{
  "hidden_act": "swiglu",
  "moe_layers": [0, 1, 2, 3, 4, 5, 6, 7],
  "num_attention_heads": 5,
  "norm": "rmsnorm",
  "norm_place": "pre",
  "positions": "rope",
  "init": "normal",
  "init_std_down": 0.0,
  "optimizer": "muon_variant",
  "beta1": 0.9,
  "warmup_steps": 200,
  "batch_tokens": 65536,
  "max_seq_len": 1024,
  "max_steps": 5169
}
Below are experts of layer 4 (counted from 0) of a mixture-of-experts language model. Rows are named router (the router's row for the expert), gate (a neuron's input weights, with its number), up (a neuron's input weights, with its number) and show model dimensions 224-335. Each number is 500 + 50 x the weight over its row's rms, rounded and kept within 0 to 999. Numbers have three digits each.
After each expert's rows: a language model's description of what the expert responds to. This comes from a sample of Wikipedia text that the model never trained on.

# expert 40
router:451453503554499571550461476558486586622477480523483506559528394495462443524502368495442533531504435460578478481418491464485535586602468446524493503529556521538560454490549562432577533417505541487469526440486457477493476566532483507489493523512481401476559504470569617542516479547519516434562536555512440477558553487456528533591441506472
gate0:465435584461561439506522530459503555520499532520566568499497469550478443530585476482557530487554401493525596561451484468497495508447431585518527538521500589498608504517555549521519419512512484466445512489452495477405522455524508462494543466501456515429530517545514456523511521517472460590513474468438523420574428464462550526520510429427
up0:435469462529501464519511507450465484496551486454526450526418565393497465550564460398457464372607527484502494563580535472587454446426506482543506454408517476474461533459469433475474506529465558508518595494494544463517547517558541511395513427555566500540496522512549532467474525548478543538516542546456444423531512541509532513527532472502
gate1:553478470516475538487538493503423506456516470503560425441515475590480488505532567493388563487387424520462438562569492526564423556543490460559560478494559539483472513596623498583399470491482585571476465381460442554553542550531493540526537456498474485437388535478511530580399452518497500499513447562529611549516599476492505569513496482504
up1:473444529551400563508467527462469542504517548461485628561439609524358472433500443497519461434444575509352565493477465502584473480577495453500453397440460527459477487497455605502501553479429538476489579529459530513498496487546402488504521585475496396542539521610465446460492518559498449534503428481499506464561532455462441582583435489555
gate2:532546477534543445602394429507542445517475508501534548524529530492534538562379548525585396518544431474482520526538454571513489514456435462532421521465451563480555495451506496485455458502499546471403525522459459547469464534472557550494535574558510583460423438469548543578555542473496511500562529495484583484497509397455521482382593656527
up2:529482412516418497528426526593433413565519555463500461540517564397570478445480406418558456529507536484550395479577515494527522525421460501487547453510492472460536520503433479508479464551542454551506517519449424522465501597508584545509554495490570518531398517639465523436498520564624505542459498471467541526523475468463487578477447551514
gate3:545596416508517552478507546446587481533550514409501497516563535493480500442529479570475451476490468440614462433490510565454479492473523506509467557507524500534527432497552453445461527517467547448582495546444479518426431521596578556506509488547480488387503461568457408442447644614553483553500525549498536404510437518480432517484496560563
up3:484451391509524522462468495510479475535513441488510521513494454584596513468482599402563536422530535471451462561631479483517465536543489453466412425450458438449540620510486528434518475472422503495508628537554507456455558598497495505583492493564510496540522543470518504445427529504480565529500521438557419430510535427550459618471532544508
gate4:507504514559494632523545485411456468416521493397463455528477552508417500426503460504542428496437519401513494627553514450524499451481606529614450486452482550603521504447492501550463480532475540441527503517541492509477478539571491420486477435557507543494462529518462561515456507466479471496445439490541441422468497570583502511566508497448
up4:520575482499505537563390569498471548510441478447548437486428474534349513598525440579461480464547539568466479563542543487425478552589459535528562530480529620480493474460513543500596533484501502483419496353508475483447547510484487531438471499447588576469422618546509512533581494510462534503472447601601471537486531527571513518525613419550
gate5:518459498545496504506436558569547522496536437544484548478504574441480475505543514496536554496510446470472463543472515424476551520505553518471534530570563441465576426446553668520532482461446476527489475512591413480539589526538623461400619467456583460509613496533551390530489457530442431488541436597492478539600455377512471532537459510477
up5:552460493563518440385542482480484472535517550422517438508532530473415452549576521598561438451404391539586516509517462592524498521536512522404397487441465463457470549603526491503512591504529443467488495579455532571490477493537467603490530473565534464418508538518561369568520570553489551525523527566579396546474492500512459496513502439467
gate6:546474349426370465470477464486469538506530526542615460485480466478438521561456494576520445461528495551520514482450593489458501473446409536553556510487473506561567499457463491588538523522494521458567468509489494480518479559517417473477441648495463581515612531541516498581525550515513477526499518524467503506556462519530379519470459454505
up6:638434420465484492467483542419445446565487486510442376522552476422524485474558574478558447539452570370464487462438573464481590536513581590560496534416584471514496553561504552527497507421587458452447581446509494546484465480568432480511475624543428548462501423510572552493482499529462627523599472573506516496505476529526503429458470437526
gate7:520390527516457529526454500477458479391530455483491491564532460446502365441488518516485450496505434455607591514503531483471509507491549480515500514480501576627531511506423395506507476440521597406501480465426482443438468549540523458482466465615523537429532537526460539433598549380445427513528474534545522407444551510557418508492512415527
up7:474441432507501437513423460507616483465509492528516521523514490615579492469472410554421424496550484433463511507528561489454509618454534438469536500538435451546451541458489481553477530523518486547560494466561477436556573465561533598494496476510560518478542589569600509491434492508546476458521497530434531515591502629510507447545535513451
gate8:515476455477639497411503523523512562443534509541450481577467473478432541606471456481538439556490558412480463421445544533467476487520477515498411514456470545418479494546485470467573477549471522468514516504504490431513459511501540564533529612464452557521565528514528479529450532536503575532413513482492521506507540507556457540450549537468
up8:450530456561490535479532544553517530488462540486405502374539558511503564492530552441465528482432452516531475453426462559505486596487519463546455508515567520453522510477531468453504479510492447474513455535563484492552516486520472578468488502503484638492503464472502537524563409478505557549559472481564497583429497443427422436574537432535
What it handles: Auxiliary verbs. Forms of be and have after a subject pronoun, mostly was and were, as in She was refloated, were not released, had been.

# expert 44
router:480505553523521555563545476431542514531477390457514512532572534492514566514515471484492533401515528490509519549464441506469532478472476530519503481561587539518546529599433532366498484474564567462432543299460510529545430580490492405570504470508461415484522479429512475510542453522508532454536489423422504491507485542499468485519515471444
gate1:596493496532463507382442404554446535420514491551485494571455483450447469495472591515523530563420452410489524451590544452481464497551531520548563472406466473391541527487443502475501503470440596496516468455550503485466581430550467505388497531537496567490491480512454478501544576478524500416561500536471520474428463482482461505485606475453
up1:442514484522536558553421449487530475445512403557450517493482527482412583392460496457474500513539474507575526464518461475547540479561468504480481505527611539528519430489543555471466548530403535486434514437445551514536544443553500474586483436468448456466556448586566488498484506500612558479484486518452520543511568409472554490489413361485
gate2:523547564487522535459528532380536517547513562430496449501559439499532558489490537463532451630397598538446593572470484444598549562471530507502403492476542481585492484494576440470549453554471429552488521481463497406502512473507561445453392447518523514523523483422477531478459378492495496479563491448631491461473578469458538468579402451439
up2:509539632530468418509583573542537508521478479461478463430607481528423572519459593516510525519534463466587513513505493585563455528511466520516480500540566513474425444550524478542527473515491542531484526447409519477478454483461586527467524480573474449433499448498422530529540489476465532380456483480396454571487512488590484463505475526522
gate3:507428513506438387481504505518501447507558536505481531449471537414573534544522521456575461495571504486454502440460505564476537505515554412413541475482475465490531529500501523389548467452519534461524507586476473404423505464503450562478540493525470512494468544495611459503423533488557508482475421583515455504475442532586468588456582495395
up3:514426461561524407363543498466513498491433486489501534458358523530441504511458480492466548544594498531486493496513507523518488493574455499531448466455445469472520485482562512469554474430519497495526583476433499530490491552577531483542497518480518482497504548453541498548546485406563480465515447578452506519554597510470380533446528516526
gate4:590491536439487501460426499386458598529437522546446456472504518526506555511451515552506491563464543455434579447442449569468487562537450565497468520427407467517418466486488479465578456400407488505546458576559456585489444285496471509554545535479413470502470486512462429520463426521447394507470487544488484531449449503421484500511572490444
up4:472529573464525438519471526427407483376511430547565445619510491564436593455507585435351487464519484500576525553515449441474679504489430472577546523503489504498538504533563522518574503547449562490466488436543438485482487463573526470480482532551465417459511668590508528477516481442493464556391520520471528480596557394466486452498456470514
gate5:515468520497485470468475547490552349503464527574493509534374452466544379419476546507526456443451524540604528520581407544453468497525407507478515563493409530545379423500509514505535508500526493546577501500553523552538538546493477392445521480478522500484463448524440468540415572413520437546549554537493567488533456503581492448515440571604
up5:518565483447546471546500496449451444537397429525500454555467496529541501528578461460498509560522466594493462545561470467578532488473547491460409498541506510476517428487566472522576560525483427566473364593472434502501587563556465436600550533544455487533518497539497555441506485507537541542552541443569637419472583510505444476576518604429
gate6:556457419459468471539476452471527422456515576478420494518522581475530419479524601517504555458490516486436485545497513520564374487403425436426588548493455536468499393475481402520565499542555607479492483446522600516553545560410489517475534563460394515525499574526515408528502538466408519576422407471447504485476520546497490557464517414594
up6:465521503517430546462467475527517443423536445526490505409430475455478524496535454566513419406485493533532480496445375461428488457586428526450493505525533538499478474523574530440479449535525603508515552548485587477528444496495474481468513472483409547428497482462477530486535520566452547493475544518507449547470432438542548447457474520510
gate7:505448513455545418608497569497564475516456450469567489507437447578489581510472551401618510511509446506468507513437506489560569539510503588553517488517445449527523478465500505530518428459516507526556528483498522516461520466505459469509535496530541524507440548501495517464526406505521480518559560429505475504442433528426442482343529495524
up7:539441541492461522415464439503487478540414431406509572493525474487464500532504606559551490467485376565539530421501450483460552424504499508558466479490563449473483494541430560542471476497405502510414524449463438519448541515564459504383464596404553399439470491505475492468527432561521467419500599503515492502470452533470438535401542515566
gate8:525421443420535502436466516429484544497540518498439415418502598551471487506565449534573538441451423496507422524557422451483516600513529477483621520517494513521469608506497483465495425513509427416531418459549531526433456467481580525400499513504499440492510366485608497610517524552533512487511440555532489485497491535498621471543547506513
up8:492529465506496631466521452564527424503435499395472583463502408396537493543439527496518467471441539505517454539538510495510439478364411445483388559502502429452415549506562534496416488448503553503486458450401562543552514422558448597455591514394530550501487487486531614495526501510544516450402466581473449504439513491571550466569477482444
gate9:532513509473412496423459512576449501388546521454507488486445555492474485521657510554495552421415480530381490443509447519466413499518571534562447467461492487476556576516519557436509587429457533520482496529567490463503458472489435514539387561522411465388504511495447513544554522498386500496466456520485444522494615377509576433437506469462
up9:423384476522438641524554480489475443435547509469570483599482559527425454404461532481420525460544550464556452506486471504552476446502514515579440513525549545405481484557447508421570558456507560556559487543501538554469535523470552485485491401500494559451639518497388519452416479430512484464519480570560456526521487594442529480571512401510
What it handles: Verb forms, suffixes. Past-tense verbs, participles and -ed/-ing endings in narrative prose, such as moved, signed, killed, drown-ing, recording, acquired.

# expert 43
router:499543502551600555522508579509499528501490444535473516483576454494468498519506437493410523488518461538497527498430453447479557458528466457508473432512529435575506524476480526428517470416622604515418527439400435474547448567500544452550493533515411484474575465560494530543517437539578492430496542503512528478467475535441511565521573441493
gate0:444413580505431591474500529534441542598480485455478531468493507613427494538557538487511469492467463492533593524419508588454466464439555481543404445394428398470564490549530610511459459480451600521506470472442412417560601574464459485483516518474451478548525408494511534446498506432470411498502538492540560481458514423536445425522515504474
up0:543602563501467400515495483475406478429574481539474539419544483418572511452463459488449554475504464498425522546498541436454560408528566580472587468603464543516461492478507464450496542511552435483509425443496485459546543431398494444447541546545513413471492565454471548456519586617476440501529522434522527451419551554498513511481461451546
gate1:433524512509533468434544538402663496451421525505559500492431498514502547519479442573521482425465489538551447448520471450522481524461522379524466544503490521568504514488507550475501517455523583490480457596495479481470473584476561450482462574567462435455618431505596531496520531481527527461513517632511536534476486483474468552551498473473
up1:446594466545514473409502420471554418632521532450584493399482546609585503535515528535352509424529510551520429536547521527476452533474560503473527514532417465515451532465622544529534582513481587455577482445558541499476635451492539476413456596466601580521548517449456573581456496508542516487550480467445441404517501450533480357514455535510
gate2:465585418546507477504470488541544573467532563466571497526474631552523512418473459472479471533595507662383538546553429518469505500516432480611504504492483441598536638499535454546531484487509449480448517490493583482518414487540487465436484550519533431507457527471516484448504428521587445480457481444511500442644433483466512492552535518493
up2:511447519519523468581391545566572487481518507485529509550530484570451487427567521469444545396463574469446399485444568489550538477491484490541500533423517498549556452479466473549488516458495522467481522502531560496490545493469540517487465527365533463467486577374588457425446444550526483463518463552506565397533400529494591474575491437456
gate3:411472428468542467465468497568482457488536391500503525448409485527416506460435587498460531534518535537539486513379384469439502517576511433473679470456469438549658601447511484545509518537565493456528469447472431537523584492518597438442646518527429506476580508430532492451563432469542482500491538506488554473554526402424527578463437532493
up3:445494559457487520457504578458499504539542448482521561533481548536529456458509496471519528455537536492612461471423544546588446489450562518489562397515518445504471561530488410462444502532478591381547567590533475574456394540519529506399479477439513560486544425532421494526501541556446505581467553473501516491489477517514525557432496530557
gate4:450569525505481389447464461526431515500470516453431607483385520565564615542473517458372466548524489536500440512488514546510395490431454497491518443554539484451510460518508515387497441520512538585466584524476550455500453493480584497528493498548504553539510506475467553528448550433520470489536468553444440477436599522521440432384553449529
up4:510488484564480363582454507499447491395428547502490555481384507449459538407549447448515572578538513605439536490516470444479554416481456574478536465551476535535474482610526384422508433503502465472487498480471578562474447543500482495509469491511446554483514437517483585523491662508469554561514417430476474561465516622535475500484492521492
gate5:437480498505608489425505498445448554502501431471627502535513454366547542515397501558529458573535433480520496484419502446455472473482534542617495515484540585573468475553491511475443560479608469504447459511519530506524503465478465463489554530589522463554447460540479549494559465610492386571508486426516621475502499466487560517542460515526
up5:502521540455539496493439476397574475520535528533461481518499496430504565514431609558491530543518556540472543529454540440504515563563550498490556627554492504571464583472470530489543448444553506472480523482491435566500475490464602373597462598540501487412485540576454547459447492457483449488511492477568403503556489501478549481493432576522
gate6:407565474540527525501506595484557465506511505600487504483516437553474566458490550508465485540459452446514521512487577581476501473507508501462412511538492503561537543423657469445501538507390532470455603503520482476534486518528565474520503510470496507479408519456481418466520539486586501516519627514492457458475570481450515470488408606522
up6:491569599502507446447447532525615413411467412554577589482511501534508453462574615493533519450446480561577547472495543575384370515388471429485521579482491496543488554494582525480534465515427569542506528552481532485472512442568448458471442460453515533520446519469482462474523532539576534454483468599439518461503514489573500540563465531508
gate7:561492462528510512546481455552488458416561555516494468528465570459482606457458526572554560464483496520556396501519513529488372499522544633452497398428540489518519436465462415510551629501444464457554507545452525526518544514471502503523510515561416513470487468496454539549541536549585577582485532523555481624533571551501487497441521526504
up7:445463460506482489581488540510427471526489523516531592540423600554491506436520458564503514609502497487496468553537503570490389535500543502477509485443502443466540517498517539475542555450496530468512562489436427441553522574486474469505542476527528508444527475461541594502533515529497523516474559507554453568474552463502542521443467469426
gate8:447509514495391430570508484459502560596505459544473517455477521451506473497487518530581538464494511455500495448533451503494483563355416576509525467489421508509503566575364503580537576573498494607503514404536531501502513521517528598468493559517528452519438544488411596481593578372529518509501498455488552488433519449588476500503536543593
up8:558367458498483530414582487398503500407485452536519452466463419444467527454392462453417438488478451587551538470497510557536408480451492534504538475418502481347525469516485521450507506546501484508461524519498547467451496498482524481544419508472408502425456548553475510472479477418457453538538457483541532533553552480515503621409505492497
What it handles: Infobox place and field words. Words closing infobox fields and captions: place names after "Location within" (Norway, Iran), coordinates E, map, view, classification.

# expert 0
router:533458512565525567542585444424414514538456414510507500567555520473469523483422512480443546497548529441549504499472418493515618472461499470507501455452539471472524475609426589343538469466517538460399548454498468491495487555524499396556502460441448459515558485448539498487496431547520522423510504507480438462512480516486561497501527463505
gate1:517541487465396511524459453505530472432502551437505545515466490550545452501440527451547446494496528512434632499507490573488657494504536440382518491543505447469492541543536494518495486491439493539543483511600454408484513400519529474554509533483505544485454574545486408523556564491469422530521478460420461535462490564397464529546489489604
up1:456519506464454567579523428436527565496479446521452503466401474442540466461487494445519608584548520499413513598510541525474488567560516477462549476671526530566518608420502570546565503497550461465495516530504487498456579418566422552453509543581453544512442535563475543445467510484516557446519648513489497529473465549439554454467427497563
gate2:459471580482469433450518481618536515526532540445560482445469453499504530563507484442533396465508474459617479407475567541607455513465484498419546548440432472515524445516506399528538440573431415528504442505535441519484479561536434520503511515569411595453468406505487510501560571506574453506534498482518521531562549452506423519508524492568
up2:471448483490545391411383395497575498473472478474394545602508532528585526416594546527459455462543455448582472421515462512443491476451562539526429476447467458382486474527494481498554520525555518524478458486568493503454495555479435534481568477430498561501533595481536491560524511532499512585473538463529433551583440466445486486536503532478
gate3:506562541400526431466559495470477387509551565520426470506524490452452533493552517438535479493489519628487457505565648632439481378500542522481545432504484563478509522473483463447547492455565516536553467485512567500460545481388536505470486477517513551501530531504430364468495573476515518496502558488553539518443459518514520465466464439414
up3:470500574543592452447609534479531549567510511415506586532505367449521505496431496532470467518508587437506534591472455439436496457537533470484511531571509508482461478444524497540522432543474485505438529389484541547499524479504499389410531499520508521510447499553466481481505457545555613425453553483570432447483555540471359571504569394459
gate4:456483493605516490583465469548476471595533471564482447573456487457507528466470533454552547575477369466552488449546509523569476476556533568584411469486443513507501491395521494455511524540463521638494485531506514511504517531560557462509518482514496536429521459472407508568486471520556453501485486491546476557452432492564447490432438537430
up4:512468441459512541450462563472432581579481482414501547534486509511527457483527403472479531499620488494452468511480597567519587507520546584592483471457420467517377458438542497491501461448523603550421502507628469524523452495473484472388431403548613480468510475495444490504417477494482472525411523530503473488509553539449479516529522547476
gate5:517502520496426538456486616562519493484593515504527485513516544545429385506419407561444421492550486542396536510468534489458477440502476518462488547605457507490486621484491494539513462573532510466511527479425432414433528468527479523501501585516562508527431508438474517594534554518478465486505506574451493440503570424521477592491535564535
up5:473483535472465526427539532577510472477514515464610465533449452470534415508508533429512527570507544596479596472519434478478475493554506508481580503544481467620476509428458411507521532429538366588533484475477440411398637649442501515504624467489530518446474501526511613441437394543526521504556539414460549529490519548547541461490490477514
gate6:418557513461483412464477493515510437507607463496583435465478468546481506424535531522467500481558440554493490522506508497517376516476435475551451525519516554452453531540490417531527542521481509550603493437561487490507563534512449510543446500468570601474591502446437543390478511449502506525458558413576555453424503500483485509541551480433
up6:484602440536550510419457570508496498570449445428386497523471500592512560514542566503623441535475429553471476462510448546472542498492405424443397527506522438482557469528559476527505490490467580537515480426426410480481470513504420614556572393471552475484415559488489448451478442394514555515552504509487493530496538485581482497584562483485
gate7:583460555466465424457364481428473503514533568451543556490592522617442422508427532478602433540538414517528522471493475476494392546496438574507570444485466583449489549485548422523421463464511455488620495477486553506564502551531508496537469496492495489484419437500563430501528462426519369537641427480533559492456499519477514495383468597446
up7:556501496525447460492493490557413513565498612550550418544490470418586553448614382545519439547509556523551474452492543528466475486456509577481493505468406528490559485361508513452493596483412522448496500493548448517534535472553495420458514497565464531467541511516394503554496499521538538535490461434409430521540489538560478475416505463462
gate8:426548450528483514404464577594491580500483589418533442539541425464501535473528579487496498541566474504469483541452449501507477497566503521457505538470588509603529520552558522561496372464514458464545454580423500464425514421397558464510460472592614401484513370501430588487492503534521538484482513405389512505476509475575502524579491507577
up8:468589471503496482579471555460442501567472463521498535478451377543495470522436507475517499454501521534575471497529504506514473427617514435512641471544529496553489544562498539560560484567493551527425466533521454416509523465527550577460523512501411481543561548474441488501540508494459470454455529535467556506505533328529469480541442405463
gate9:627587475564480543526469562476535537536494565474511497469488467494489606563520550572451409514538586467470559464529495489540591516413463545529489453373481550494402461478424461475390466470455572504493492580562480586420455528545453521396540445430538591547533457506451492534497474510450436456530324440511510482502511563430457510508408496549
up9:454478572440539527563502482529511411457491539524593472546484401590502548488454548588523533478506438543544485431467385493490550526499550449444548460495500469449508546551558574318526483491481414499499488547532462475555507520430430404609483571575397411613411552557487429472505454485500568478435556468576443476449564489546494564555593481538
What it handles: Past-tense narrative verbs. Main verbs right after a subject in biographical or event narration, mostly past tense, such as wrote, played, announced, received.

# expert 3
router:550526581534540597510485516494477496487468486514517541534523466412556450483525466519433446431555484535582502506427472461584549577493536494534475512563524529532510490480557569422538438488585589438488502466447449464570405554411524448560483497511412464492558435378497547513521462532556570467584523403504536436439537462510566520607534443481
gate0:440499490532505539518498488439531398525551546487565477550495428503427492492453474579451531514504532445493481575448462560457431554517563475504394475542494501582425439485566632480403529521520494498519512513468448520504558398566561480452409403579518479522502453590459476440472448507516486539498521521467456569537460525519477498629504502585
up0:513513476575533547470484440458437516538449431491516550517545452452512508485462442543495507575518586431550450477544614610535459510500547447505464550490563479530448498434492505521422561497502528475496518462466571560507450457451503420462498523455581513508464531519431449439415514440540564495495533528474563452347462514433425449530579560510
gate1:542500494349499525485499494507520481432517510563396512545457528510583509425565349464506444483546574516528438505463521535563437471506510566421525525522471476539458471542449583491475571515480495542459511479466541618514442357431446483462494519501527555603431462443505448514448527491445542502502488436526514581519524415585474477483491512512
up1:549608459486506488549537545620523525566503522523436474467444517618442443504584475480533542470539456482538424641607501415488591518519426416482494468520552523535411528551447545472530524568513456489409504428584471584602504566491473443507490451583459417483525549438533466469519503443525604490532516590462447576541503490453435407480506507558
gate2:487532464440411462556515534460459412523564572508540570518565434581482539476475544609618449475542518483489553547525455525428432557491543483471464452519487540554568557528436491497437460516471486477488525531526541460528507398587522575545513556466420596411556552470566563434554562389448412465469509612499536471446539454453591515499438541599
up2:490445466450475522532460454543525593535519544483632486469530613492533550438510468405536484477469589461477486522600431383528561494516475496490585557388500438566492501545599510532455489458492427526435573465512463524525543462593543469484543400487620440536559462497525553512439438525507592498554543463467470457520545466521632533454461409488
gate3:514548480495557397478543553499498426517583489487505518509492522508402446515591544562463459477380491411594464521491537509468490549413501462479576525476539436481542568528520555453560488624494565491608472465536456483531525418486492494526479406490551475524555444565515559488427567451491559502486523522512525583474519413525468475541515457469
up3:477566577489575564551480499481407576581450278477446481500421445475512515516506477536519509531533474486532391503472550529532538572483499436481453565471569418521589422427539515474583493421459481597508567516521531415621559435460539445460509498518454483496527468462583484494500496450490590489561527509455541527529596484464492500465503569495
gate4:547548527500486565577469490587511444462559419404469528528492527499456435451467480462475525522449480546469565505627518553554577558599504575491411432391496501495483527505584481514428486580415523524462507498526449500525615548537532441448586492541507397539526497411506494563503350476563575492447370495517542487586520450403499518582547613472
up4:487494462497484514527492449509482559503524491507505343510548565460531444522476460547480436545525437501500564563603550442497542487485512375534428556498504454466615470505514460537637567459485510559529519517464501532551471483548459464570501615528506441535502519548507551467505457576470465454530476449492469501581562459502538466503450451524
gate5:411534440435515489465506463399461485486541475534605493564478494508474481506472559493517487520464577524546510485534567482538509603529524530551517464457489485465558526533515539409529373534366548564468494493559464498405552512501529455474537560451451536515410368439532594479392522481466512517501491456562533423532537424450505475501441501487
up5:543478568567557475534438430524443528511558528508448466478472516478512573528584505512534495488542522495510460543581448444594530487519445535564410409522597487580634540493455504534482469597539463482556594522468413510467494520499486628578415563552430449477535466538482485472618529515634524533563478442576542533481544446557555488480530580454
gate6:483496527557462575411325426470534584496508569514461472616494538500610490576540498571593508520479467403440473473486500413494565413474519474510453502545479412474486522429495534541538472558524411457460544566450478409540487469495485440601388539457493447506559553545517564573475461475509459483463470488417595404537462454464512584491403558496
up6:443532337398529410507507530472546397451562490423639539529615486522595512539390514493567487583457434449544529547487530584474485472497486550523463504477554521423510503553488519408386533520480413491459468493501484404476422500569590543546523570446533574463539546470566542543436453476508492499507539528481480573500488510457432536559463472487
gate7:484510413505473512479491488508477509488457474431543516530450451492466556501599480463530406464573475504458571559498488483429459523394508481522463466577470528486506577445544578500564449448519518597514435477493397465419573516573401493438433521498468489507478432532480464555496517503532473444513568501535481436550489518464480524499505458412
up7:507516491581496516444564566493446528536411520505501471525424580372572507413517499543522573549556447490417428486561503475425452519522580536446469464507447427483467561553540569509520421467591506546511518471554509527449513510437325480581539518498491452454506520582469547467628613467433458606653498568589490471495496501483502593537564479332
gate8:470534493475536532494506430567568514489438540522505505592358503510523544513470512476496446543548521522388551527497494488500447521399574520476513531430517461475471530564512578493543497443525479498613492527522505476493531523467438481455460507463451527626593427496391437463464576463438422504548433507479542510542517462522454479418389536429
up8:499434443485532463511465481435453503538556488439483538538535592545573515386473482523598531534579417431441554570533525489533580494501584512465610427438496581465560502447416508533548506524508566503487416503479588508439437517491552460560465473487491503553458495396566487535434465518464504566532454413548460453526586520442454510462510584456
What it handles: Past participles after be. Past participles and predicate adjectives following was/is/were/be, often before by or in, such as used, located, released, built.

# expert 31
router:531507506537554547544590456448424563472432451516456597552527432465505520555434529472434527481586481402560508447414441475456590513426415474482519489489534463490551465547453600346521442446481510494481519437483431475448478546483515423516518448429501473501533458503552543463477441510582533431558474557483416519497458505499547490513505513500
gate1:444454547487479550560397498538604482581479530413504547448508483475476531508500534547423385478443518569449436410465440556600386420418523453511496478473431427457462413499493490514488484492510467444589509484487476546463547350495535535446423565527596542484507443556526472526449499536525423537443464487549476424530552483523436550489422542547
up1:400462522451534482504526436588559541465546469584505465470603516548453525546506466599586502460541547524481512489563478519471573579471435551510574403478510591482509531453501443442467437515481532512454485441554453548474522569529585430515575428498459381518509476558436520504563473618524484480526528506563498535541405517499495554492483455538
gate2:467529501569526405544435524563474451484525539576470490462484482481518588553437494505393552618583449499478542482499510541473421426455475544468511471555487500498466420492524540491498511469580490468497502518513543484379502519479475607464517446466552445470564486590553550430536522382515538516503574489466471584491589442473541472430469459471
up2:492553499473357577637473513589494553581473545478559447486476575461470513406550539585469487486530495559402500441520581514495356543527536474511479512493506461478474566539487460468507481430454534484517493578515511508592478404527436469592454524610552489546548456421516426536498544497452434506518574481542449415523498542505546479419594542506
gate3:441630444442451411540458465439561461506468454495512469508599565521472429508474538513454563513554432533495499503578499498484481523496457470550400510424518472457586453510456471419530517436546517506492422520541429555538542447509426480560489418411515599412490524476609545523542580446532516463611597586481521556476529481451492551532486476442
up3:647512595489490498386491425596530595507492508460471457409434461533563500502431482518461471475383490510492581494516484494544423456446459452465556538486470618506457589531528459592471461575487620502557459470514391520519473487479540544512373495543492446512463498500438486542534550450402470529444432483498440552523461444494429483492494527530
gate4:507526537540478455477532446417520514452517622505429481480452527585564620443461443520473592463617577466488455490574562602500433556413578526502441489460469404451430514488528492557582498446416521489501562452627495463504432476449496451553470489488488552510550448453445594473435429487495501582470488544491537495448507469571512553564480580537
up4:501428501484420468508499463434562486491481542480514377388552495522506522574479483500585483595386479520498599517512441534569479460549521458517443460428594438455429510574568400522472494430491459550519414661470533535508408523492525498454442439508486485641431436455466536514473490536476487491496595495522509624477522432562451537528414474541
gate5:439544473479560551485456373654378471493505433488436609483422488545551486430535502462457548475533469519492449513530588457530475551527429564442452525478467535481370548554438449507482367526531507487495509527578516518526493467506422570500485433458501518461427477451459469500485438552458486387468399574502590476505505509503495576501498516474
up5:493432500515489529613489451492464534429445539580464542519587436450537478517487435508608538473522517458631478457401434455489548515505496514499521463512552512521472522531544594538491461423506483526404492382483532500483456534562413440475464443590363506483472437431613522426626370524454543507555502515417597507512518574565539408440556460532
gate6:458456477518560469538538458564509527530528459415518406613481381506510524503508493487608548516450413534416503488529457463573529473495472432479439484411439494521522523450501439461475470502482429435476531504504547481497523484542446523453406495501571463457386484579438413432494492458492554465422465506518573446568456466572475446533557531481
up6:475516554533501495413441517560489452478513461514392515471475493413548470487471405452425568426520516451535412492466462427440526600449540568598476556453550546519524507521498548549464548482586506581473542448507473510565541542453530441565440446469480526558534517520571454484507604447445478536519456426446445528465479528518513490514577508397
gate7:529436454466520562449539512478476448523533542485520566558437501489548533551529471521533582532474446444467521576577565528489453575401401579453429542444452533477362525490495532570487478445447465530597484615565447484526485514520435504447547466517469505548550515418450486485630506462479467499487433439468560437530475550478555452543506530513
up7:535426444516483474500611542533459563450544449423566490513443489588530452507431463546497524563548544476493467516380455472541659532669508508462485533534405527581625413430562513577468445520537505512500492524492490472516478441396535429513513614451532521516407531522397465497535511534479510479605503485437511476494424484567515528554490567504
gate8:513530576477467478506400611542457434452544618430507440432454489470550518446563495470490460549490539540414539523578562524598343507375518527549539582548534480498502434476439514467521507498498449501533524517475512463460528485428466458489470554507507491497547514535453476561526548466452457471419435486583502557467581490519396529382577453442
up8:508555488482525534404528528479513514481454423495481551483453479475558565397483573519522542526567528509550511513475519399536655489481573493510553419482452503487554514501469519465536500469523474403439552445458466526418537568439533482514502520450463447547473569428498518640580442576426483542459435488458493586525531489559556482420521442395
gate9:491453447560560413461421532456506471490583567422513514457617472518484466455472584537581523461533494512374442439591594423511407496410524585513489479465489566451571472553441423460416588519507498453492457532511477505461508515621530519463529417528494505565495467558443444517497617459457529434552516457524458531473498479474459529517486454435
up9:494489473557528436447426490566497442496538518533484489475523467457476479552447485532416527612439469364562576540575477509431452422512547449578401546502493481584486529424546476608454490505491474471539534545423509422447416431513537422473552435473484528479542484510531590545540532586568614504507536485460477506449530373517538539542570505467
What it handles: Infinitive to and adverbs. The infinitive marker to, modals would and could, not, and adverbs before verbs like safely, freely, always, annually.